{
  "n_layer": 13,
  "d_model": 160,
  "n_experts": 64,
  "experts_per_token": 6,
  "d_expert": 32,
  "d_shared_expert": 0,
  "activation": "swiglu",
  "moe_layers": [0, 1, 2, 3, 4, 5, 6, 7, 8, 9, 10, 11, 12],
  "router_score": "softmax",
  "normalize_top_k": false,
  "routed_scale": 4.56,
  "balance_loss": 0.0027,
  "balance_bias": true,
  "router_z_loss": 0.001,
  "init_std_router": 0.0372,
  "lr_router": 0.00422,
  "n_head": 2,
  "n_kv_head": 2,
  "head_dim": 64,
  "vocab_size": 4255,
  "norm": "rmsnorm",
  "norm_place": "pre",
  "norm_eps": 1e-05,
  "positions": "rope",
  "rope_base": 10000.0,
  "rope_fraction": 1.0,
  "qk_norm": false,
  "attn_scale": 0.125,
  "tie_embeddings": false,
  "parallel_block": true,
  "init": "normal",
  "init_std_qkv": 0.0375,
  "init_std_o": 0.0,
  "init_std_up": 0.0375,
  "init_std_down": 0.0,
  "optimizer": "cautious_adamw",
  "lr": 0.00163,
  "beta1": 0.9,
  "beta2": 0.98,
  "weight_decay": 0.11,
  "lr_head": 0.0128,
  "grad_clip": 2.0,
  "warmup_steps": 459,
  "schedule": "wsd",
  "decay_fraction": 0.577,
  "decay_shape": "sqrt",
  "final_lr_fraction": 0.0,
  "batch_tokens": 131072,
  "seq_len": 1024,
  "doc_mask": true,
  "train_tokens": 487000000,
  "steps": 3716,
  "dataset": "wikipedia_en"
}
Below are experts of layer 8 (counted from 0) of a mixture-of-experts language model. Rows are named router (the router's row for the expert), gate (a neuron's input weights, with its number), up (a neuron's input weights, with its number), down (a neuron's output weights, with its number) and show model dimensions 0-159. Each number is 500 + 40 x the weight over its row's rms, rounded and kept within 0 to 999. Numbers have three digits each.
After each expert's rows: a language model's description of what the expert responds to; "raises" lists some tokens whose logits its average output raises strongly, later layers aside. This comes from a sample of Wikipedia text that the model never trained on.

# expert 52
router:474448542481511638480550525504518537425467529487562442555476494463474479498540490546538547541583467448503462450550465517541505571496516460464522482459536542475501506559519461445467526498520584467570503517486498443484481525496513501452502544447506552494517487477427503427493474488487487541567469497432541485424487510465508566496503542530525617494527474492483492503480452485522516533584452509525504472451455481513422515508496509450478467521533446462507586495406456568463531505553509
gate4:442430544499520519444520431533513486402516532495542522534487538519514481540534466495524554569493504544452475519466541446512520519472469548483552490494453522464536442538511487572482512554458504449381541495491480439466521462488535562544535465541529535435508479473576578481512521490494536526486458482500524492507477537456561518582492447505497490459415482452510467477572506490534489562478488531489522552596463489446431527521443520483488494472487517551499553404509455571562525517532427
up4:499459465519510485510479545425489455575541515558512490535540472484520461524514537491500555529434527536494493465542445503506586537528520505570564568475559491524481421553584572483533500553560523499501509463520464548527540476577590579504462456451498483471458524542423450488492481458443516513465507490509623471478527478531555488450488524459502492543492476529546506533491482528470498508517501537471502447387496542470513478471559488439491489448564446407486513565510530460464496496499486
down4:496473538499553512476504512509586483518504487484480424510528445521528503416512540545482493490522478416538482437464514497489450486478510424507498508535508535466481597530470487554543539570502458500462490552439507434544470493455534453552536498445552475493533478519500465465512634504469439476485477505506505543470526527520418464522465463516455580542532550518541484413437487485470498403490484521510465511517547408476482454480558497518522517501511401527452536471548509491529454436487578
gate5:516508508399462539496495538491450481520496501474501440475468393532460521480503543523450503513482498519576430536500509452583514515477473486487535534531508443459456471602524497480542464486511489430554490539550502493552494509533532510513536481525481500542459370544456509445495524511479481471529465493528580530531499512446441541471440570520475583527513563500467501484581502451529539513449510456593491488520511523520545478541468458526459526406483524444593509564524462556482474482521520
up5:500486505461517568556489460462523567449454472414503575494519554479540443576512503482588506536583481473463518566467484549475502495474497509499436500475571473548490510492414475523463532493481540461539487482479514503531478572486529551512470524449525436475493476472566500481491436536480572536503481482445496502555454496474427549504496505549546522497528438515462485543511475510491488564457500537391499478546506451468497530557498454530539567549531490508489536504355534555499541546442516
down5:473515555513466529518450482454509535472455451551428490564529478478493391453532503464490450496481540548459543485457504522463587569460523503491488448512517527527496500486484475451496513522466541497546483550511447454563556430540520456522524507487520511510516460467426500524515542612447593488539421496465474544547476499495449490459532461519534469490521511449555520456506421542567369472479488511506486573455559490480505555473473489509508477584540498481479468524453571515521497487562469
gate6:503469479505530448463535518439514445506504533482443497450540479534472448524519523430477543470531394507566564454499538535520511554562456498497476523506495558568519359455528504485457506469573397503483476521531504525446507522535464439500517544505465477550502472530504505448470497476497501442546428431468468539477494462456481418612521537495488518489516460486561487458499445477448468422507485560569528498509460507436503540453499516537480521472569479508485486532575494469541540490509539
up6:480443443517515503375491419548524549501502508496451538480421543503523534525425484550511488422513478394495514451490517499439547550535543447566518523535444477521423503538485452511505463490472401504478472432517486436573504457449510470467476485566436512480496486501443594550525534505481468448514535478493498454485487475552466470545511545442508490459451485518499549523563486469481498529504477508522509510414507486483508578436553460531534438545489548465506526430497533489497524486492544
down6:552541476518523509502526434478470584536498539441586477564470492490495548462470528505555468461538545475509478484506502523538507532498499517555473499536515552474484483531560480494483495499466526515607490472492366470587509514490474525449516551480490540474532570388471527444541511486512542489521548496475462481471475589497470438470532536436523460559516562480379461505531470517546446483491500474516532475467469509459509538509490493585538509527422525509469470526514520470545528513391540
gate7:486461481431461505527591521463487521428504502559508474525541566539540466500553488488492487511529420456604496444498490491519499457493473427552447499468547449444477468493541493498511451517459512493435576516454504465484462555499488475526511493478430493571404456479524523488508494581504483565536477493481508474509490473583492498477475499494498489526442458503562445560506543574426475502500467499505449521461520468530525435533448523614483497495454429596439475511544546439527506542471487
up7:407467493554567503455584608421470514505552496450499530515445514507477550491504505436467503449469465495618508470525484446459519529454506453469465568447472522520466466433561606512507505505467532524429500537486457442497450563488512507534483496534503481521516479432494506536428470541509494452480537519509522500501439525559529552498545519516516436535531489548544503542490547476478530491454525511587447477469504488548516559496437462530517470475409510463494478543507470500419542515448491
down7:534506495489568443547580487482529517551445490501535543489486450485535499530430438477469525556567452537540518495485464530499540490430512538492508516499486512499533508563447435436513497468524507511444546443531485469503437459463501422505524502532515437517538433493500497553380534542443546533568456445455460430519456461520496467458522482540478588397467519515517508503472561499500478525526541459454478572490490540556468483572481445495459550493441516517400518479469515495475538519497449
It responds to: Early syllables of given names and foreign words after a capital, such as Kar, Tor, Tom, plus dashes and separators in tennis and football records.
raises: "es", "ia", "ores", "ad", "an", "a"

# expert 38
router:441458544500494544528498502474583571496471513526596445532488438513457479443491488512538523528583460470506466425513505531518498504512518449450498486456491519496562552567478498479449471488492550491528523529502506433523479576435510537444473568499537523451538479423434549451544457488532469535534449511423568471478480482499512545463495502518523534517513482459462525481497498507559519499552457517507521435457469524550419562503426481468485475532537410503567537502419504553425501448516420
gate2:493437518421501496497503546519475560588487415470506512498511489515537531469485467460534461461505489496553478444536458454459469500532539412524450483458477515437498476603539516455540441515462463487456502503482456473443503417418433523482443529483552523517515493468546483502471488522508525502567499537527499485509580545498531544434482522493531501506424508473477488491496467474516497477490570477536477596487504482464452510435550480511487521598427535505523507518527401582514459594433515
up2:436525425550513538460536456419425516495470421515496491452479504507510511558544485458483379425526487450489494508521458504543500545530477495481519510530467529456520552560480551441505490493426456470441563471464463428524506560471511454481477474448510508503481522515497533544482536547528451451466493520495465473510537518531485520558507572423529511482516481457461510469546556533458511521547496430551546480539495434481505513499508474541467493566529419467622448444457538501582466546471507
down2:447401480459462489524522444529499479543498571477509444513542398537483492478467472458522477491541567576513496470580557442427479477495587497519565489543527430475471523564493487580480507468469520455524529470505541507447543486461481564470528482516468526566521424472469432521518560490510552478478531490536552449471526572517496441466439487530454496515470535491533543535523452530493512538442492467521513535539491389483511527526496460470493484438449510477508530542462499500533562484523400
gate3:536573541402507527478493498459625465468496524475551523511535437502484500476513528512441488516443572493585450484511469447468499508509559395506446593504534470479569524491474505474490454499515495504541422494523437454536502504535445569471526470469504567510431512541453552467463529456508509522609472463481555517499453539555474492598526545501504463515566537490533504486489503458484484497468527474527445560515461430531484473488455503526522471458500526535456459523488474526512580479525455
up3:445508461603511477545483563569482482494543485532450536482509523458529578509451505363466462490554507491463545532476541531488464480482529452521482483439501449552507481476497525532521511524570515463561586471546464516484489553474527493610529492460531432482499566485521467587550439484450509557465551534566501551499498454503493448473497460472480571508473517536515520503475455510510506533536526566451460499520455488418530461545561453505501504538601530488484487507529480496501450519517571
down3:392452510497522570538527494573595429486533476498446484499467522507442560481499550512545475505411490454574394536458496519433489517529563484484560516462488495486457429507498541521562512474515535482533546504472532461519489463535576569445494507477483489511522531505465498549553426428470501493462500433473434532509578486510412528497494527476504514492534471467503514501473530551456423488542488491544536533478546468538478496585443495543547516524512501463500468524454507509500419483506418
gate4:443515471517499462533513450447523460491556499487459523452528431581520501535511589425546496514478507543460526456493494505503463500560369410495473484484526495558527557453533505550528537440513429392527546545528543591507475508519507495504513536513529523508503492558465534515448462507476464467515525598479476526511522435494508453552554513477538545466547500444509569529515486452530532445496510481497466477561436463528541484465536498513467548564453456512500524524600529496543460451489519
up4:487488499474557497513491481492568557532517419474500548462462580525449517472451395587554544502507500488559438441512426450521505569552504495473472507544469503440492471485513498518474458500510506593591530484519461467479542494440478413554454573495519424497530499469454536519496430453515500526522456468399477447515483539416486462494548477514445464526506475521527522519559526509484485482487496479545442456512540513499449511436467499505459475440549518542533511470500502574465525497460425
down4:545434533527478609513493479511474471504494510429512512513440445498489550481498508502445493511510512409571455422550457459519550470496530502537532529472501482442494565497488547554502512500509473518523518460513458438568486520486468452482486431475515567472554498453539528446593528454486512578519496428565514439520511497447497498516507470524483484548514447543524552559529557556486429542473513582536483481604489500539492539535487489399435481474479563486488508484493469548471441427518487
gate5:524495460445514459592481429468539541523552509508506485511496518508457497511543480409503456510509451542442520457541494472432450429540522552543466537431516445512474406488554537519493522524439461501541531535469578535494456497465529532480500468524444496480501541483506400546503475437577563515446515502567495482520526501488519437467430462504558476519444533535458435484536515523525478492488486568506490546438471523539519502595505463475490549422545560570478521526566545519486434499479482
up5:533545495452468469513478602562445420476447496452556445521516526499451501539447533546466536439434460478527473477557501503478510490501511456519479452483554479497504489466557559472453552471500538487409525452541465461543435535450509517490499534550470475503481490460471587546511481501478451555498428504510544538484500487555476541443608510488473469477514474474432434458468530487526463497500459535491451525483486478516510495488566510487481489500504494488431446509443546470599584392526557
down5:456476512525510532561531492487523539486540448473511437495532550480525478460524487506500472512514450509516535442479526488497569436534544560476471482469474483504531477578466524500531559516510467490446475483534540511431445507426489492530453432546560509461488448527528452535490435496534475527509498557509476495485494531450444419523477491482527438559491442466507581534496497503444479542410529511519500494542479494541430583514426551512527468497460525457568481426601445492482504430634549
It responds to: Second letter or short piece right after a capital starting a name or abbreviation, plus periods: Jhansi, Rhode, Hsi, PA, Simplex.
raises: "ase", "ases", "ut"

# expert 54
router:391472544463488570501501529530564551465477521522558470505436448481492479466528506520489480546541477467469503505501552499504482500429506459452462516511502522467467547537498488513407505500539550486548490552517478458479455538453507447492503561482534579538556480451424557457500448505483516474508479512505564551472473458500504571502467586512520614542579532475484576531439472524545514528559473508540508494450475508519447568547464492464511442518487476505508461553374485516427513457539473
gate2:437561463523473527477554497441531520483498531542521447594474473555503478453510470592551516535533514507436524481487469517500551493427498510492475451531474544475563549509581528544475451572529492472502515487515525456542479419450534529521435571536484478523490455492409477524485464509539457548524546469531577508514483471437485507521505486485572603517536526518519515577524472581464523521516557518502468497455488477477457484556492432449465490546474497449492490483391504517480463439428540
up2:571488533596531534499433496571566461420488492472482547403475494438502460499521555481489446471481522436515441527469464522489481533541489462461568507484489541518487483549506481467465477501493513514472586497471543494478438525494509499556519516457512537519496621482584495570523483494469519535472494502509463516437512476506510485515481490484462440496611457486506514486441501494543483469565466480570511459491471556545441488441513591509492403480465537548497512530403543527524423491488515
down2:495573519530491553533531517507558456539454464522545560559514526466505437503492520547509525502546590424514469506539488542594436509428431505537489514523460584506552510534393448532496498450517451493502514486533490450472512517445582439490467453452503482481461487472516531456629509445507523514483477484449457546476510550490486432495482528539502579530496522479497445500523503521559394491509534517523491492509509585582483463484430471517451493521535508537511533488492445494515438483484523
gate3:450549554433512532476532474519498521460528522544429484552496509498452497463426492510513474477532549490518421516524497399452531513517447568376460491479459556512487492557551454503487459492453558525514534428494504469565439484550542499457540485474515642445529540493481450516518474558507506478495443513474601404496518533520532440444484485445462507485491476527465477476497513491451491507524557498490519482415482546492460477525469448482473478541463441480536478566475496494444529535514497
up3:498537513548481496486461534487468547522476484550541543486460479490475508529564511465522572488457563485521517540536490534526506525564515473516482498525462498495540460516492594517480484514431478493435453532513418492587495606434540522456472481502560517476368525435571524488529514515479483456494514556554547480418462498499528543477553473501498566477547490419517448513466452458534479448509515495539537519525548578514439562586508528557493493568485515441518477450476537488561527537457470
down3:461495460503528458532448486508529424491497461485532485514552544527525469492486507518480534462464491523437529495441426471501528491485462483516490514421511446566582573572473476501608490466517420510501441488492501560426427529532526416530489503492556561499426559499447492516516477510458536548500427491499526479512482424540485513458504544588494476549393440498483520491571449537531418523493512538465491500446487492439543548541485511500528490529533523484487452444520456447486467471519570
gate4:508532511462550503583472497508501496454477455535501473508471491458454489483570528467538459498465410528474521500470537562614489498558518541471500524539575470529435479434517471532527495527509496489523496587536492480542537516565549423538537548464461518483477409470582536432516571505454506467448502478466542477490507485472472546507557542589501457472504393457529519505464532435451491558554454537534486535570511519527474520527538515435530532480507448524512562515462538474531546501554536
up4:523525499549509544523522520588439502512463489458606491547499492497516524513468499435480515552492376494431543504479484495561555556547597544515505489533509497464437503470429476577482506448407500509451464528571392461484492557498523475522484532496483479457513545435467552510506443547489501494485449431459456422520509578513475503549506496504479447477500440478473483469522547412514535524479467507499555521495555506526478481546514519461478518483449529447539541423518494496491527532562516
down4:453528461442541519453483472553535492466560489543505523487543502538570531523534497484553508476461529495521431496515536508525489540522502529527548497555489489480494487513501547482541512445544561574499469471459503419571493480448526500486581498487497464499475511475570485557473486524451561534556497469510569533481458538501461492535517434432503545532532582545444548484555556575480498491578531473521564566523491455484461508532610568422411435454512549506526493522538499478535522589529488
gate5:494454540467459572525441497475522509551523538384454487489443494501476519549475496607453489567544492485533555479482470438462507524454506477547556467528508484509474511503529482501513528483441526521489488538543499510505462494516527484486481477502451392393503452494503495565481463449527496511495479505432431535451561513462474432556532580463466450503456487437506517494486537481610539588474522460508516491529430535513472446503517589477512536480450565479551489556535523540490478472460443
up5:488467451531515490503477517538440422573491544442518547460526511451504538511505478503501420480496459536583543472515503423441470540546479469585412562499513498515476534490488520533467544469523504489448496560524491515477547425500463479462494510449534504475426522576491525530494425454530543515488450479491370510539447539501524462466528524489482549449444540419490575461528516478458536494470529487530502427464553434517479527455536559502428492532540565545460501470509495500466482529446439
down5:577497486538485517496440518536481539525569557516460522503512568472480567512542543467491491479486536483503499477597488487558504559562471555528537497452476499495432468527486484554456498467467462479514480485513501501436544570532553572532508509488443521503543502413485580567559547494537507557478470548516520533452490511530495583481545494492477528420497514555507551569411515508459530528586442490416472508463569549541501485516486500573503514449452466452507480438533557560441477473475511
It responds to: Single letters and short pieces right after a capital or short start, in names, quotes and contractions, such as he's, I-ron, Y-ou-Gov.
raises: "m", "ms", "airs", "aged", "ce"

# expert 15
router:409476528478511585563483522480502505527491498525528457530475381505520513471552545589538529558542478442499464529524484601536533506464421483498486514471507496533542620565527468451460518521498559455552477494568527400541465629519505520471516537511531516506528459486473558494515481534480465536506499507507549479480486457482480517452496554491548531549514492475475533576517448484529501515552505540503518494476493473529496562523429463474509502494541469520504538502408503558486494485576429
gate1:457499477519468519507527480518426483536541496490532485467481463482505518527576505500496402466500487492457550575526518502493570483489547538575456524499461525480415492524497489469516539529489454442534514525532519483561433533489542400483498433457429493424456479470517478538390477535549593535414473533528582469569482464480512504515543550519525538497490462528467391586498555492488489493562484499477492561554424485482503471492549507525479500470518465479528560446482470480531461506457457
up1:535497507404508451478462566457483554477486495465539511557468454504489510497457551398546506479501510547518483450526466479462513503525473497459546462512495443464479450498580568563426506504520552469419481527539478495455559472399518568472485430544507520485510503556527532511560526442478457443468549460483498519511525445599512540490519449484534452444480448446439576461455511482527496497534488574476558520511493529514541549572435442487459471516516542478498438490518494547487527484480438
down1:497463461543479577544472499474533546512447480505544552467508492521469459506517523496444490500515484560484455502538453524479548472462466542529472493466480480534545556592495492515550464497553558493584564499538537493530543425440487543433512517574439534543492428446470525494510432555568508577507479516508436497553450516525510474512499506475422510472521448488497471486487456513522578437516557492551499478382453468499520492574459514542529416438456552517492430520433460523546496487495486
gate2:545488468552501499504502411530472489536533445477489545451493462550545487523484587519460462470538479547467487540438506447483488496533462494479502542472505452471577596505524489408508442482521467511463469526497523426471503513471534597477537463505510497447542459557461472492573523482494476573527470571478465462495514495567555495536534503504550472527557487483477603468545521437530556473441516546521545524521469486463497472483533548456540468484491475442534508436489442510615557567530448
up2:521440546500484478482503555559490506492451523523512455568457501477462506454551495504438496554517554482487437501488466522517565556547599483446525482470466581474445462500512496535477513506443520570461529476459417436564506514526476464569455476539488521551486527513518534487485468459531497439546497485451558522508504553465545547517577533588537518462441507512550527468500465476452470548520503529540441502500567459477474532510491518558488506491444469500498501618398517493445562561472568
down2:472466528534550584570411535467499477478550538559552496500515461509496457462500518554496490444571514472429543519585458489588466511482560466543495561484501455539556498518448563523507495534499489518524465480487478467496577525456532509485492438452513502498497446597534551502541489493462514508565478508477482513507444521551487419443496523492450473550517548546509504555536448497503419586507535419466521462536525432517477485540425436578513539523479515470518457465502499478505558478478569
gate3:434462462566494475459550468491506509415493512534507523498536476505507504456477487546546513445477473535529497535467472568496458470555550521565520516528456529461539510442442528527512477417520475529430548456455447509497551611513521470578524504557544504517510457400524584583582537524549501502526494517523482487497451541473514489551490525486455498470533559495526589501416501472513503472492509435461519544485510513550473602515523494439475505551568499590548520521504505496537501550478457
up3:522493507400518504536567488466505537515539422473510442552491539461515540372502497530460582521505491503523445504520484502487503577498487515488493484535563555528510451489519470469455575481486423477605478547527455535472520527570533526501521547473536505497472433437519514504568463437457561465475531409496469468512484547513485475525427510507465555518536462502455510540522491470459528491500538470526487535573459488536567459552522494400493449577535484529527521490470438514504579519493521
down3:575487524503503519493463489507473553442481450539489471526465587458497507434411498593485481441502561484526492529498554589547502547474477489465563475521524505512464563462491493485470536489466520457472553451484514525505533495461518581524517511475442454512422541514538514463563520433564420481471479483499529504498430482514514568476459537521484408528411526446509465526518478395486504424458520413507508544514513474543463456456512475532517459424502496451485475522430472510479537498503434
gate4:531513530485469495487467507547465457529488495448599485561503457459498548468437483540469549505519483544459498493545531539497538399467532454497476525502528472480487491485517511566563568430462494479504575622506543505441528546492467521501451470472444536519448544434544544532514505458512501463478519526497460525545504512458453560524507493523437523514579593475467544553482533464521498497560480473483503511529437454480573526499495454533580448430484436477494424464519507497433516540572445
up4:418555524543455496524532440526551501563521493441425513559451588515504492525468517457424477483558471510566508503475485420568547541505512521504429448504505456484499474470495499519507567436483526497499513628517541443440485499541532476529456520480517493449506355495459509475474523481500529517441518438493491433575547505462516555551581459481521512445497509557504565482506484544456514500482481510528511510455553503505538453506455587499542519482432478547486461512548513473496489492489497
down4:501523479564453530511499508528518425418546514531546546554556457539523474552511463478546413481515458446483514514514470541484434470507457633508527481530442521480469514503460467436536481551536514512407438473521455562516500516490494440479527501481531440535453452527535536498527513540480560450563536537511484460476540448443527492474493523518568496526501531551524436463512488575417563561446439550536486535455486488494561534452464447523450420513513512525493529493525534550446481503467508
It responds to: Short syllable pieces right after a first letter, like l-an-es, g-re-ater, s-le-ep, plus the word be in phrases like can be.
raises: "age", "es", "ec"

# expert 29
router:494449563530467539540468527546535497478461525534530474512449493573467483519512504477541551530521494460437528440542565500554441494473467440444503447484484565543548544501512447474508506488489554503529541510554537488493462594429520525502531537448524597527496498487462511439562472559463413458541493565505533448439567466485518492476484509522555550509561433474467546563479489539545489524564520526534513495483465507506424483486460587477491463549500423527529523543490571551419474492535467
gate2:528516557548523497466485503428525521548515574552452479452485525448540466438506448565488471466472464542570549471460502511472508490477524435550487543514491441530504500478496517555546535429487493466439484440536488445461458537434540483493548438531452516506498559454497598482496544454521480457420457485553555480489506553496393466493498424522479487507541453488473495474484490476484532583508504450506512471522509548449483560492534468486494522463451491548533474488534548589440601567451517
up2:473482550491486512451477434421470516503519433491480471489529503515414470492576553471508533489496545530461427522471469503487481573520455464517475471453449461527443454503484489502471489540552479567459467450598465521515502476474424492519500467472505481430569484577446490514504476349435508506426445493490426461510458505484472434469464493523510491464522484512531478497479528496460495516523544456534494398426452458465491415507543525500482477494520527548601468554503485515523475529533503
down2:426463517498502532551461502434508416515448477491532504471523504474519481446516510486537504576481512489563537482476490521492458443432444477474546512529440522501441496387461555502453537482501471485459521545526465422519498415551559501490533568449547515413559529428550478488489490420559462528453529476536485509518468564523521532529435527488497530507516448571550456477507449479571507498413514567399457465513508474507523481422547496522450493478526539440478460498503509519536521498502479
gate3:485516542527545528423499512522433475458521432496485495534522554526554505605420482517470516471514523513484524500511505519522527543507544515495542524467456456507512476504523488507499546477498534535547419499511535520467484445443451477474520445502467423525468556493509441444435500517540571438475565472541528474548535485545511486461468553549418419439481458436488472559498466597559544566508448501534494511480567497596500468515457575567478502519529513521477567548557508487500524524441442
up3:473533525420511492451504546413503473425560467538466510540449438501517449550468581503584584426497509486491541461511492518501449487479532418550521503490434521525471478496540558537522540390551478490530491530470529545433581479479505551462463482526438461547540470503516511446508497476464498476475502453504495500552447494481529505453507487495464508453502493410452529451553468535516529497500444443532409513504532568619541503493514475514436498454492535504491517550502457491450521493448499
down3:489521499495478582513515497469420470492529570514478529487516444517555518472442585449573514491545461588522467476477454561546436465492416541489528522533561504517454438515428545495483480490477499496513470427468452435538528455489522480471494526514527494545556583447469540466541553451527550456460483485504520501478481492458558590540531458446528515433546539519466577487516506566497512525472485505533462541528451528462508528580451431525483465519545479515516464508473479577480472550459575
gate4:505542485465470466525442441476563543499534485466550455422522542564531560457549459541506483544474515483515472440514445446548513449503486466505595443472473512506411510497569539473516494446544492505428486531461495488475511513438444466505422495540479439420531519502463507485588488501462530483447442545489525521507522546460447515502496603500480490431554483523483459473448491549472450518500532535404512559490531529474513473495428545497462498526409436529498514425501477465501526545549523
up4:445470472487390474485469547531504544481551471505571518555490467515428480525513449531565572598485514488536542557557517450536490482477499536447460498505482519542540495544463520500445493560393492525457487504522446543470491460536513519497453530509487495543522509444476488516492474488536448525517559457553502503504487528483423439477553499546453560504493502498439398540515423537510501485475557535518438473527500507528489483528433546418499485493425509479453535489515538479492539571558391
down4:474477543528501444478448534552507560495459551568490488440488473499517513477512461581480487503578450523526504546513518420530519469592528481567407486515483527506517437440487478500453397523514429542486501518505511570533502447453480407421465476596531488464482545492501543463517530425527437514483433489485499522487468518536496536463532548539511468457559431489518537471525527537525507462498398550486465529547539509528488489472500476524518542507570491540474479480493511459602532447491512
gate5:524509429540538499524443527539509561438534548416525541467587521531562487497522500550486447486481470530513571496530564454516482507505489545513440538503521488520474477459485486470536526522542492523495553458464437521507448565573447482479505478500521536535483463472620481501491439490492438494463567482527519491443492449583469498546497521424526515464483487525481482484591524493437470466465490491552500515532504539526446545483480471497447511477486501472534448535561457441450484572650536
up5:534533475564468494491575493492467444523522514514499490524529504493479476523485480456510536536556445533433487473505483453458526472424589538486545496512458453433464484522500576505516523425452510510485466464509413431479465499521513601527465444477497452524475531479563433575440530490518542555521525491468497431488407508470528526499482509506407510475446604525488494448394459576451501464520424509502531480456489521490524564473494454498526481488478553518437487448518516431505524501535533
down5:504504483546456398533465526478542601483490527506492496540477490480483506521469471565451567547481476476469564489505525432485556541490418540578500471424547440463579505534563532538434517488498532486569489529504476513499456498519505501546535606519453562489534460505532568480493517472518487566473524539531514487472450487404548480510458506557439496574497544434514524459501477481489483465438529442518475504465524483477553470528569543478532542462580464466505512505449472426488468466451533
It responds to: The == marks and first letters of section headings such as Background, Career, Books, plus word-initial pieces like pro, sub, acc.
raises: "\n", "ant", "ent"

# expert 31
router:481471511476485580553501556515554527466457557528486428512488487502434447452531470511499525541509438485461508496572505477543542525520452437465512499472495514526442497570554431480507546466547523524515503550578494454447462490480522502498524594441541506575485498495438522452577492492499492446493439549481508495447556495490510513467483536542499566528577471514498538500460487508487407532532502571566480477462505516546461499508434560414526510539524441509499526504462528557382528469524418
gate2:554570516538496411475561438495528556496487487522482571530483553431516544534485446499484418508473426499513518569498533461437487581551495489453494513529457472482541512498530521516520544518461526478459521571503537510512483462457460451503478425626510571527529505533416503435509421539517523489540523495557547487524451536521439516574486500463490514471482510526469535475440520461546486470525488524521508438512496558451522523533522486465461559490478522459533552543514535426468424536415472
up2:487534525539523522537524580503531519460465584539537494439482460481417475506516564521528581578508541483555490475556460540501506439508451469457569545524521535500483537503528505468535500518519590494496508480463434476498543494593486580442531441504512535490494484479394506534522470441453444495519460494501401524435595520438527500481524518456518501472518483510464456480473443552480480558500525539492474534420484544507477513439573523479469480508572524533524469475470504516538510484477403
down2:516445531486513522525549517447468524514441525445466457532486503525514457631545509494592475476525517525505441446603487555496515525536531492538560510540500555516525460472486532485522494406490483533442476481474533546520508530511485559562536456460473475490492474533478489509477530509517554509491491489469481406553501440507541484441506594477527547568507550481602532407479508523533585533493550460569534532519434520589510473467493455466494465480433464545484485462525531487523543480506473
gate3:542525596571423458473548413484451513480488491513499441482421542515516475472496528576460437470469476442472406570514518493492546525477452451502505508488498490530514495541523418515499544503472464519453499521538534521493425504428511581501497487498526478505523438534434451510521560475496487500512499538477571569571485508448527534505608470463495583557420512479493550520488487531539498567488489501512499535435457452521468501454454547490480489506589472520483537558553484548509540516463463
up3:518546545451453461488591475489527651537532464459489460458502469495550561492490431470489495434506456539458493505454501491476541506532489442518488481493556471465475488510513547480523535543517548464464519571496535489597476496458554493374511508547456498437464531551477510520540517550462497493539538522513547504480511528508540510504543526502509581511487517484490527482547546460517583494516496488431461499525465483527458476545568457527503468516461469334471474509483462547494540553483508
down3:519558485458500440536470512479572580490450460532468465469509577535506468538555477531494516520522440531430453536412532515468540472584514547532566485468568443500499530399496530472533529498436455451437498506525546603444495522480501482505545495484520512530522526473510544559555525528510469576542533451489483430522551515497536459546511445500477548547439519539466506537499517537495565509534510455482483500525545533484483515505548551588487579531533479429469420522540514455494459524471528
gate4:554468498461477453541493528562544460569479450429503442528559561490522488487502486385474539449479436549526560557515499488475520460480461497559491472517490542525515471462521475471497521425484509487565525511521512489477487519562457437471440485559560447467445455520462505491499434492486599496483442467496438521518500526542446465509507467478514522435451560515488527504512532496475532540493545491459494514510523460544536526520574531465455452447393449478559453475568521588505459517475413
up4:571478505560451498563522510580495585482456565502435467543494475571479465489467461491441504521518503548530475483468488477487477470455476548601508536519510550503477505514532461453506485490480527475533487526556477488499473551532523521596482507480522485541494483483432506364546503537484532458486516502471501490510483434501513491478442511530451468458511526516473488584477499455543461552460593492498523441475478576563548568538467465506504445487498536550557492508581556575496445596467525
down4:556518479557470526453516473526437550437473490490543442435440557516554475446530458443538568455514457487548387509464477440478489529468495539520541508511479393466499484559484471537487505586482481497516453461484516463463515584518472575492467487502526459514515488494539503498523477453478525494522524486453512470490537458589468535491495502438460415498469548548509487470514546524518474552415540530462446480456426476530517508533499519529528483429528512552512434524518488569556478398480546
gate5:520497536534530489499492539489512469540430540510514510506511485512480529532556507553518395486545496522487534523502494455424509534490521546528460510520486501494494526499561482545494526445489522443451519600475568431443551465559521486486576487537516503571493427496534484497552521560467463548475471452494432490523476498490489535493497581468513528523426551477436522495442468484549523542488559502498479595376529467528500472482481482459467453506405478523555479507493425538516469629543473
up5:484434470576506534539481523546554503536460421524493575455490504432479502472544560506459461606518462518510517468473470498476501569472468549516539448477523494518466428521591448471544491491409470423474455547487473522448529461506538521530482539508489528463533547516452431486531524466415504504544424413473524504489538486447484550482494504498475460496456509502490471416486520478499472550510548436509456516458513494500448428558507449468504490488492598494472471462477420473512468528507591
down5:467562457461512450500555594470531462467521447520485558531527531520473551548479490480563539469454529544542484523554503514544513452446531504529494474507505580523531515519475474454507498484468571520454502464422464504526490503520512450498509531488539514484510544507487465437542467442491482500525407571563496503520524550443509543538522528351517485516513490474487469506489511553529577400512488489561501391436519556520494484514510513529546523521426469435577498469486482465560493557437478
It responds to: Latinate prefixes and their inner pieces such as con, pro, inter, trans, especially rec-on- in reconciliation, reconstruction, reconnaissance.
raises: "ia", "so", "re", "ied", "a", "ately"